{
  "n_experts": 32,
  "experts_per_token": 2,
  "activation": "swiglu",
  "router_score": "softmax",
  "normalize_top_k": true,
  "balance_loss": 0.00469,
  "balance_bias": false,
  "init_std_router": 0.0314,
  "lr_router": 0.000729,
  "vocab_size": 4096,
  "beta2": 0.98,
  "seq_len": 2048,
  "train_tokens": 517100000,
  "dataset": "wikipedia_en"
}
Below are experts of layer 11 (counted from 0) of a mixture-of-experts language model. Rows are named router (the router's row for the expert), gate (a neuron's input weights, with its number), up (a neuron's input weights, with its number), down (a neuron's output weights, with its number) and show model dimensions 0-127. Each number is 128 + 32 x the weight over its row's rms, rounded and kept within 0 to 255. Numbers have three digits each.
After each expert's rows: "mostly gets" lists some tokens that are sent to it at least half of the time. This comes from a sample of Wikipedia text that the model never trained on.

# expert 4
router:113082103132160115099144101119176118075148093147076119088102149095112130096120122142168182130207105130086117107221150169154182122125173133113162114115144121128105140164120138122147153206166171093086117099144113116136110106085104079180124096084122098131161123101062164078106034137119088158192145104112180163130150126100162104197117155138141070115130203050128142077119165112119095141136
gate0:158121114165056129142142113131131104142148103128096166084154151106101127090132142169121133162130162128156106062042134134178106098130104169084101097089143152092097151102156118103175152167115101143163169132091149096160103151160123167170130089150173134125109165145079131137195123126116174131141085074093092127116130198117126138150120137128115118145164127194138105143109156163142110109120
up0:119161155075162194109144146157108154169108148142184104164120108108188156186123124120180115102130119086121102171172102138096188184121096098165166140162153122121117138159057119149038121100110141129101112127126115161109184103095147130125159117111103108112161140119155093148038148091170130077102130177144162157165102078113178126071104126144115154162087144121132155098183117093144137123129
down0:111100121131153133127078142130143067138156172105083179148132108103170117114148109125152151097129152114101156134096132178147117117186194155188118137079180117111175191113132184185080080120126150170149143146067173170129157139108084096173097125183107127173195107081145113108114155133151142150163173156104128087126117154100118082122166126129095123088163141086122168166159116092164121112117
mostly gets: " dec", " .", ",", " en", "—", ",\""

# expert 30
router:193111127117094138138098116102079170119095106101159171132094072160139166149136141080092138101082106166145100098147165167147097081109184154179133112166130164152145098133149081116114113124129112158150157137120160162153102164143132106147176129217170091095175130115148164178156176073107115143144169142071150128092164136111162170139069124145109106134112132175169119155164180123078181186135
gate0:152127128096119122114103072117136140132090115115137148108078105099151117153111094124150174131055079141085082135101155195197118119157179198175126197138133151108133187126183102092177139191169078091161204127138128088166141186126169128146074147115147077146101129114123200129124112084158138128160110117122149086128084121097110121200125165078146115100152111135175096137248123090112148102119
up0:136166154146065111116104146095139123151118154116130116089123113107168142138134114078130092189155071136148094182191099153204092112149181135151173115191134083118131093107149189167123158154143138101072129142099111165219149084158094130174177129171165135173139142122091135162119180164103183130119118131103127086110104107154112112123133121130178131162117129150153063117160116050128179135113
down0:146162139098152145168095067183107126123124130127155136175149112091160157143137100122169136168138095131049124136174105161196119158096127112099143092135137143127090161114102086124113103088151100154142124103068105178144143168128118115188137111070071101123149113151063181119137125140116119178092115086167115149142133143184132124091120213106142180152156114112149114105132107108133146061123
mostly gets: " attack", " engine", " manag", " tour", " mov", " board"

# expert 24
router:153078140123120087100171125121136162129148133117117143146120178101165110119127172091168170148107073159132156120151134183195112120156150099123192169169161126126179122123135100163153067173144108172096170065164183065112075121144164091174177087061143098092134096103110113146150065157128102156096112124097176085168128150141100124090066169096158143118085101152104096088157126142124106151114
gate0:124087184115114109070078148176158211090135122109108129105143144064149089154113136145181164153157137117084179132151114109203147098112144122148160134133128164138132138148108113070128115121144090093151124097099197089165102151049136109178114139105118120130098125085060128147087123078104103156154144145129180133174114127152116144156099154107120103059114222163107130144065102147053129140153
up0:119196183110087125131205110108140155139179129145158122106141114131121111099092113138110128090157136185118078124167108125140181171103157126130104184135147192079088119067181134116132149092089083089148145158172144134131122140168133112098134138124141186132122072072152177049151177117088134146148118112107108156105186152077114145083150125172141109117148099137122172056098136109161098116129
down0:143133129160077091091178105059084171121117145139146164131137141114161133107095118099146092131167092124122132158187150099099148138172142150122134119163113104081146099113131042125160136157172199188103177137112103154196118094102102126098081069099104159108133124125061147099114125118139147162129134152114080109125108122097129165106157074116149110173115165123159127092117157120149149126121
mostly gets: " where", " ex", " However", " what", " ins", " ren"

# expert 6
router:117115158166126114098164158166074120191140164145162124155121153114173129195102126155164185148182105139158098123114129093139107087159085080097156134193082161171126110085144107134057157149079200104125174096113127079145092168164168089157146147126148148117131144104154099163133098113111127138100144111114119115148097157106138134210152148087131072143184164100101133154135106186163122110181
gate0:081111122154107132130164103147148126131156126136083103040135126142135158126119156120138125130185100105178056127147140116110130128109184126066134142197101134112201139151059123136136006140121157131144143084154131103105123160161133142185099137120117103094137150080095152178126182079103182057138143113145148112123160111122087135071145135147172141121138104108138094104113112125134116111139
up0:111150157148171151048135164165109202080158159118105075113092174137094131144141110161154161141165137151175094143126102113138085146126134205106163169146106124198153106121126147121108098115159103154145138134149130108105113150166119145137056101106164135056092112145087124171104131156121154063185107159138114142066159143142073143093100114071165111143154166123132057094117135144150102122146
down0:081105176150178115142114161151097088103115116120123166094086156137143135116130136113150178122116100131133076112097145173113117129116116129031126186122166127145173187096103172134090005148064164126141114126157188061037131121175165107129167156129143146081137142156139122113090120124150170086147155115123078144107151151144125111090157130106143119098102104108104205072086150161160103145123
mostly gets: " Phil", " sl", " expl", " el", " 194", " 188"

# expert 26
router:105115129132107147124180143151134151110083117165122119107062141145098123116116082161149138136138127088100137126161129101070105180169216133199128167115094068175169099147123165104180133156131135125146083150147151152147151127113118171140124130150107146164127146140125129086111153107069105090076106115093129120156133133152130103141180102063133093099077109064089098139087146122166138140165
gate0:156134107080156126068104164158126095127098161109093073158107129124132072090168102088173141151152180098083078138133125142095160160146154176187109129086135135131109141157160128098165115193116092119102074107170145104164103122117122131154142165082102113126168109144131082128108147131112132088103113137181137123119154124114114174100133165081127070135106166110154099103100138185144057112063
up0:104091185175090158158153116071109137140141138169170124128115152176093189137120137160122136134146119116101159144097123091159108110103078121130117110161080125150164059083109142140160157086160161073143172077107147109123122098121180152110069150132121075106055135112141165097154100161105136125081171154109100124126119117106093093197111070151133164183120099143186137181159076068186160138179
down0:158165129191122050146112113073075110165131142102128118085149150093139205128115132105178124100108065121154157186043121103104148120138118115123132096119120129168151120129079123161158122116121199122148088104121147108143176124103096081095092058230106097101109137087115142148138107196157114133152156118130103119143150107144091092142125128123119167098146070193135203133176102122105152155153
mostly gets: "ik", " Dav", " who", "iy", "uk", " Bur"

# expert 17
router:100110095067126100122092170114095132156130165146109127071133140176109099117107104147106118129090173095087123093129109137154161125082176143124148107094106065143109172113107162143162133125206121106140060169120125171128104096149106073119123083142152131208157085144125154077181126117134139130158188154133139140148115154175120102188138110095088147129150140110136115103090137091173081146141
gate0:120132108165158105104112097135149133074184172103093189076125135145157172159161156107076167127143171138150142108138110114130200122123121118132117209162168148165121111187084144164136120149131121089098135098151105164111113127150120113095157129172202177116174062161165131124180121158161159055101088117073169120047149092142080110130109051121117097166106096145182064132156180148143136139128
up0:173115115097166127135146125135129147108154142092094081117152148114168204194165081128077114080068152178123149088092148127149150163203124163165140123122121088140134101135121128148098084179142154163128127157125180130103084124185100129088087072154171136123130125112160094161110126180037132138125065147098135118072108106133146102144116090103156163112052141163109126102125132164093128125035
down0:073117183110136142114132095177136097150070094133161156062131131146120112126130112109156122097121142117068086173087120116094121131154126104101114128162134134164126091090183116096133118104089079102067157136100135110135165168102168074079131094152115103111113103121126123111119117129107140088090128190174122156069160122125162112143144210139101190172144057067097162097167117142043172162171
mostly gets: " would", " both", " along", " could", " between", " will"

# expert 3
router:157129103094164150123134101147144134095172133096137149102180155120115114098174136094063110118144120133154082129172162115141155107185174126123122146125184117138152130140178145170162174131111123192161118129140109135090141190206097117169140141124167155132145139154113141099136157161178112194119180145082100098103069102171160161120163134127138126166117129177132079119102104166091169197108
gate0:151118173077128155145098156117114119133142173142108109175133087084099120113116074151125064161120105080213161150169122152150109107145109095119077129173115085096133152136090047074144079149068074128112142156085153185125143157126137165215164157140153115137163159111155092153136122091129192103097140108181137112176077154095091151166152138179105176145124097103103180105170154163111214093177
up0:142141192085138179117081140129115087071134128077157123168139123082125160167123106111137122108108178122093146165083137129147151112153073089170131095162134100081173133187139098137137072163145120132130078109137083119129093121107134140145135114086172113197138114097143125097141090149135104153094185104143154110177170107028137109128150132132111155162090093098121121120131092183172119160103
down0:118138165093168103067144101097131145163158128076094139099144126123072180165181137121122111136143100146129125162139150171134058114164141151120135188140126116167118141169120135100116109153109084201148084067110146161106128162163099161103114113104176137119073091195161145109184162160116158234101119121149104160124155098109154085114155101141131104116094100175081110114086155188167160168145
mostly gets: "\")", "\"", " based", " This", "'s", " Its"

# expert 10
router:120093085144109126157120083142178123192152124134062164105076147148134158126109184152120131114047118140144157165127158193150113138138132122120093136100060097124110179154127155094158121163119167123102098187103117159125186112178117104134112086140117203113128107139211112084123164153070122118122131080185095088161148103143117169093168167105151090090124149106141080117175161097101135171167
gate0:112142149063121185114143152142137135139127090126169082211182124107140171122110146146100154157130094025147176147114125158151133101179134181122192161139158052101055156158107069165154083075124109111170169133142132173118095146166090147143166077099116135187123111144163091113151079088104100111133117094091143016153118155081130153075213116165086114123126133104139148189143136145093168108154
up0:095065128134125219119094114096152128085168126164113112099118183174162094129110121092150090093146132075175174120113152106132154192158113153069148119158165138096096066105091108111093095111150165077090131115184119112176128133147135069141159120074131099133119116113128133164119129125128158151139165098092148083090116156083139107095159107145113082145169114142139137075154083105055106089114
down0:110112127080075195100045086103114131147098148129154155136113132181148116082131061069115090125121105176122116069165073145138173090117127139119147120159181163135145113178167099134136119103167132150124114096117083167166142099177116178142156085096187102123124098160147169115177176071150161117091124130151069096106125065138113101121142061140106117102164165138132101167111131200118097103161
mostly gets: "idae", " served", " remained", " County", "ima", "American"

# expert 0
router:162139099121175180178100154154081136068121161093111154085092091142089107164140093166123153093083134128129125110162091123085176160112142139162054125155093132147120167176124099060145137125129158171087112145115130084083117182174158086132126136219195096167125096110171140161059130171079130064072099092167091156132103061122153126140078115156162064160099170165152178138186145137112093114158
gate0:102132125094104131092141143075144153132122130082150171146170135174188168155151088124124076115126140171092137109124111183117139131132153173115116111131053128122114112119092126112096107152167065141141123094088123136134074138121137113145167183188183111103127097172180053099157160179137170157153120186144116114175134085095178122158074069116124110106151173126113141140126136138057116118149
up0:176086127132140107160146115176092198099137162146116108062139167113051100111103155140121097146145092114084136116172145159148110102153079123152122150111136156127158100089121097115134105140145122106106182059134133159104104134166158146163120065117125155122153078131122120127099125113143079117089081060172127154152124180134160075182126143105142108192104128175080188148131036119097133135164
down0:105119177117124110155121148101142108166153135115147118148171108142121121173072159150142114107173132203134084134130190156149080110187136060133081146094192160136116115149188112128095131140092108151135151133105116101080164059135118136120131093163119158133117096135129082116136131146049126137110129132175089174086202186111197116180111169105161120146093059091123156130118082215139127146135
mostly gets: " University", " government", " father", " village", " Army", " company"

# expert 29
router:107188152091087149169168159119112158172135117122096161195106111182152152104119144102108081157141099082138203126123154071100096148172115157137176134092153103155121132138125173108149101140125142110199121082090080139121124125100173143066101191101090162055115102116106069151112135152134140164114134109168062095091138168173121131176186142160089145173124120195124204177197181159168107057171
gate0:082138177103097157080164082115094087135129119166122138092135122094155129147125127195138173088081089138155135206077154161161086148093089143124099139115080108125086150135179143071107108154188124115150093071089105107124113089121078205185096114130148147102102132114134170141107165052087162092139178115140104131152133168141135197150166116143183121127134040158193142196127119100154100135161
up0:179111144115091097106158130133123069132092105166090086136160121110183085211146052177093096117175155119130136195135184077123088156111169077169132119161093099113074162196127117096124064136102135116087106106099165173073127149180096156131099135148186099111131149050155181160142084077105157057092060101107161214147128131118093145121085148118117112069129134098124121113114133122107108149141
down0:121092072161147137122131050148152178091131094176070126162125162195069109128103154109121134151118096130136171170094195165105177127187175139157132168146133097080106151143076125135103112121160121155182161120091178083187115147153103099097149146077132100084176137091141164062103153100090145130141128158116115186127109185118153151094139074142099118152121122166094131141109088138152079190166
mostly gets: " contin", " never", " eff", " ret", " pot", " larg"

# expert 15
router:158098134173120116161196147128174129077160146114183096145117107126161097178109107163117095077132178122175083182125130106147092114096142098091145173158114109152096098119095135182135121153092100098157128151190127129085202107107159166108146123087115156147143069148124101167091144131149165106173172180105214102086081072137151070125086170096188154137127144160121179089156142145157154087112
gate0:165137113147124140132104145133088141142204171087103106157116067119139178136142139153081111154161123089128184147075101134091165153112166105198158142161144121155130158098102202095112088148136141107153153042121073145079157106064121190122151094124169162182133096134152148136139163173154143126080162157143131115127065070120116121194113129125097147188103133179143147128116110113107117115099
up0:112151150081081131063118119152127156080094100089152175087108164126122140153165117130165122092141087173157106111175139154160118104158133199105103160093049148148080078147154073160151170064115125138186067150138149133159121138179116103154080148127137105145078122140072070119092109103090129169105130086168157163142174111114157096083173131153139118124147090173138102120128190103184109165131
down0:137138119153161120108170108169118113099112091074136135096149147121147119114164106121168084083176100149122073119145125163103137088146131137075159156150173147144154139178136067130142094171098141140130107140091198137129128089137118058121079169108137095079134128023174121085131129133207120122081043136103100108132092109108185138162178092116115098151116078080138125118142130153143130121099
mostly gets: " New", " National", " Royal", " •", "The", " The"

# expert 27
router:104168176176141140076089126174154092106118104172118149109140129133096097051145159152108117097143106137130125117123099159148115095066166091103175107151109107097059111100103141143138111178104133135180113121115151159142082169102127172153142158078097160085050165165134099157131118092141145170125176091061155178172108172057126165135138167083103161159116096100121178142152153133101155127152
gate0:128156169132076134202093183086125128138136097152182076202115127132108144202137130053144106082141161139137101150158105108156129114136090168200062093131129164084119152117121089176114122106163140101114139134153110153088109089088181180124210102125115121146126191121132115113079079102129130129167083151095101160127111131136127174060163123174108153136152166131171120070142113137062131187170
up0:095134146111076145187178152169093068164124130148110194099118102112147143111138138118181121118169067133124097103166117147136103154084120161107174136082156088174163142120118090083153190122075114128118146085096127148101107111076146119173122184189088119121105114131147154153142071155206137069201163146082118173142137155181113166170166133169154183089131127096109132127166102178142126160099
down0:161086092112131154184137070108151148098134161150081096097158162105105102067135170136132159114116118116072103165129092175123161111066102130144153181116121111103109122098091135061168136159164092148132167077191168140129187094151139176138090138081134078169192083221147120156113110109116123155128139125130069127135143160176172190129125128049129141061172055139117131129163125105125146096115
mostly gets: " and", " &", " Bro", " several", " Par", " par"